config.toml
num_hidden_layers = 12
moe_layers = [0, 1, 2, 3, 4, 5, 6, 7, 8, 9, 10, 11]
normalize_top_k = false
balance_loss = 0.0192
balance_bias = false
init_std_router = 0.0154
lr_router = 0.00122
norm_eps = 1e-06
optimizer = "soap_variant"
max_steps = 5491
dataset = "wikipedia_en"
Below are experts of layer 7 (counted from 0) of a mixture-of-experts language model. Rows are named router (the router's row for the expert), gate (a neuron's input weights, with its number), up (a neuron's input weights, with its number), down (a neuron's output weights, with its number) and show model dimensions 0-127. Each number is 500 + 40 x the weight over its row's rms, rounded and kept within 0 to 999. Numbers have three digits each.
Before each expert's rows: a language model's description of what the expert responds to. This comes from a sample of Wikipedia text that the model never trained on.

# expert 5
Biographical words after was or were, above all born, also died, married, known, based, released, built.
router:468503442620551444528485447507486510464464509469447579479491457448480432446547480589538493506477468475485494517471468480538494471524438454490458515530514510510534466487475514516452475544506491551500512513447441492510522506441479471457472548491476501498470462487489521500541490411471521441480516413527592512586488541486453528464503485553555560548437512531529500473508456511556422527507
gate0:539510497470500492483506483473523529513532465441567434507502503533450459493533543454543524475520439516507481542500481515576528482541506508520473429499459504478528547549529465463476514454502463572479499504464500451505513498464563611430512515545573426550520475502515419464461491526532439542404440508454549510533463481469503504425521515524497487515451528549539566407425409412517511574505
up0:540456494500546530546431449468563467458416437426448440423478470452558504446477523551483403494505489412511542508495515451511522476527496514457507521571448494535535525499512524435438526482473456436517484576513483461564527511497508542507521447482502514486460492488556501439515463475541539509556529485508504518583478562544483548529481469442533538506437580486495530506506508498511455511516
down0:382504551466586507488533548558442482515453554540460471494501548444549507504498501495435492512470495508526490463423506482502515435499540466477526508474533479580478518560480507547470539544520520500486550467496483546449444525475506443483516481470431472531469535570494504453483570564491463443557518413470491602498466447466572540507506520467441461459478517501522490529488557476577501531423
gate1:441487466533521452438502453466514528550523495509484486476450505439457518566452497543441571432500503493477512506485503557481470507503554527527580512483510489408498530463567563476481452447494466490494488483465542496444485507505606533517540450404500503485520481499454538483557461527480603459546507468440497538554557486473460443521529448563438465448479443534505539539550518460496527533496
up1:542501573491487495563542510589476521485509480509520490471551587506520511502492560506440529490557472456484417585508517525538432567512536577469488498445579511456464547499511552511573531426533507487561479461480549492496567473495468485556538530529405488464463468476516477510464551456474547462480447487482499599552489521502577518463437502541511473503425455488517525526492468466582515500492
down1:489480410524536551482546522523514473478501467502472468476507474497537529468541550455531527475562503509448524593505408458544507524515510516460515557484509506486423522551521417492504472503533554513478504458421445489509537497476499497490511485575500535496489488522413485491511490557474478547417398559511495533568480428520504490473545491539514507533519502609440525435476487499533611489581

# expert 14
Time words after in, such as early, recent, during, throughout, and the early digits of years like 20-2-4.
router:543444510476493557497548517510455531464496402478489563515492531503506452487482473470546522581481502552513559519491468463418516481497517465518505493506474491465502508506538553512548513496512477491542590597527474463476440467516509472570548529464498503484489473499489443517549515449498536490480595478406584427448575501515497475444519496522530509473503434435505444408420514486515563510453
gate0:589514475464502500536461479537410491523507553540525521510478439485581404543511478475461491492428457472481487533535467534456530500535541577414444560468478514459495505418451511450530493496521447570575530526524543546478517480547515488525507510471461527441571492480494538507441523499561470540522458495472499470509547501487481554512537529539589526527510518476458447484493489536490442440475
up0:392524477488483512511489518508571538552488439428443513515502472478444558499494520581483548552531498490557549471489448477569537505500497423555504526468548440459487523578488519543464476520514541502493462536539515521476499491466488555587486484532501445475413494589433524439445487506498542481373523507510478448465525546562444485506518471476464507500514414548535556545493491505459464551499
down0:535449500468481522566513475514436507514523444511539513495563517607464493459478446484523536605565515509509458450521445458500523523517507474580531529515539511512550489451519566450556482555462443492447515517506452468520451479544526540482429533467533531541496495505441528467560518470532484493495543503468538497518525451505473546507539494500498519506475520476513498475463541491449544460527
gate1:483524481500468527490465391501529502445567569438486532488493480451503542506499453534509559507483509462428486466458496513458488406509472499512494492530610519496511479539405477529433530587435575424477494494416494458450521532510495474521547519508500459398495509510558520484532514494486537474430543480547489524467520538533518468546558603579425498550519469486550536473498563482457505491428
up1:505394472447450473548493552497436484557491443551544539536592460566520464492468492384457452482601573487529529467504481494457480536491528513515471554427409421501482529543533487507461502488524507555477538494535513507498454552572517541498500473540504480513464496558516479520458473516473448525492498547459445452498461506472535509496477442474549511471480454518456435494511466553498475568461
down1:464488542547454509502516489542560538547547507552513513550500426515490516485517532495566481443573523490469474454474503549560532504566489592506517422475474522472539533492523504532489444501472465527525573488504482467488511526515529470493537471458460544526407516519476428514460538505503535523447527480611510503580538472460467513482520496424566503520489467523490449541465380465468495476481

# expert 0
Verbs right after a subject pronoun or noun, mostly was, is, were, has, been, plus comparative as and like.
router:528475475520449440524495458490503473564485537526554493448538555487497484497467483520493479530421486432521465526511565479425458502585554494465558478467552566520448547476534476491512483433503541459476491545454496541481528484474523488527516431506500457480467520505437521483524547459545532489474415516523491553540496459514439481506418533523487457511493507577441458457563491459463482492515
gate0:511555487446483493505454533442470492447479450534501502441516530550523520476468469519458571497582515488570482437453502505540499538526468486475584573482542516464468558481560486450504495491512496506508524488460513497491471569530480511569482581437521482525506495519482573511437500492467542519571491500453528458528461471508489556478547465527470542493410514494504576443524490476502536519487
up0:475441493484497520486503460531448515530459492504478483528506494484476548464527519490450444473447553535484552485568481548483484446428495466535415498482489477478466531504447499570576536541533509526510461575549534475527559501441465435443526501549546523531523465503498417503519500499532488430447507486570476477495485494476478489571455524428449439511538498493528460496466549422475452513476
down0:445435520530469491563570561409587491517577594623507533486543508551452510468437545516486499432413468461571515525506512473449442578532452448523395487472502516453550437447425489549456489510454484604457513534507443558501439571501554564469502523536469502528463467495544477479565476528497480520494591468514466520497502489511584469506490472548515443488450507497535456527493501484463477485502
gate1:475466554585459533506456464472554499513550552460487532518424548526509472485525491470498459406512480488549592434556495437485493454552532539484467507470496557488445528516445526539513571500464514487535457495525539490442516442481430535462526542507491535532578504563464578502530537463493388519525550466544482498483453494538422496487414525491482441511523485471490476493505443511517460555516
up1:490488445552510497523469497518460479579479485504496513508512525512524449562574502483487461426516546465475538446497513488499506523511547599560396557475558517498453567474504501483447547405522464489540497459481456530535522536600446525473548522495437544523489507484500461536456553520479563453568545461539592531466490545479503465485527544561443451502458489522474464508493549495437513501484
down1:464440513538525557481484446459489537467456521563456480524429484515465529469477506509515498568491492573488549548540463473440564504596481466503535507538560530453412462493466458536529514539475498477457508499548511455519468433552411479468568539513484567515505553472456531467496559464454458465515491502496461501514514534520510558482462509440475470531523489521480540495498514454517483521466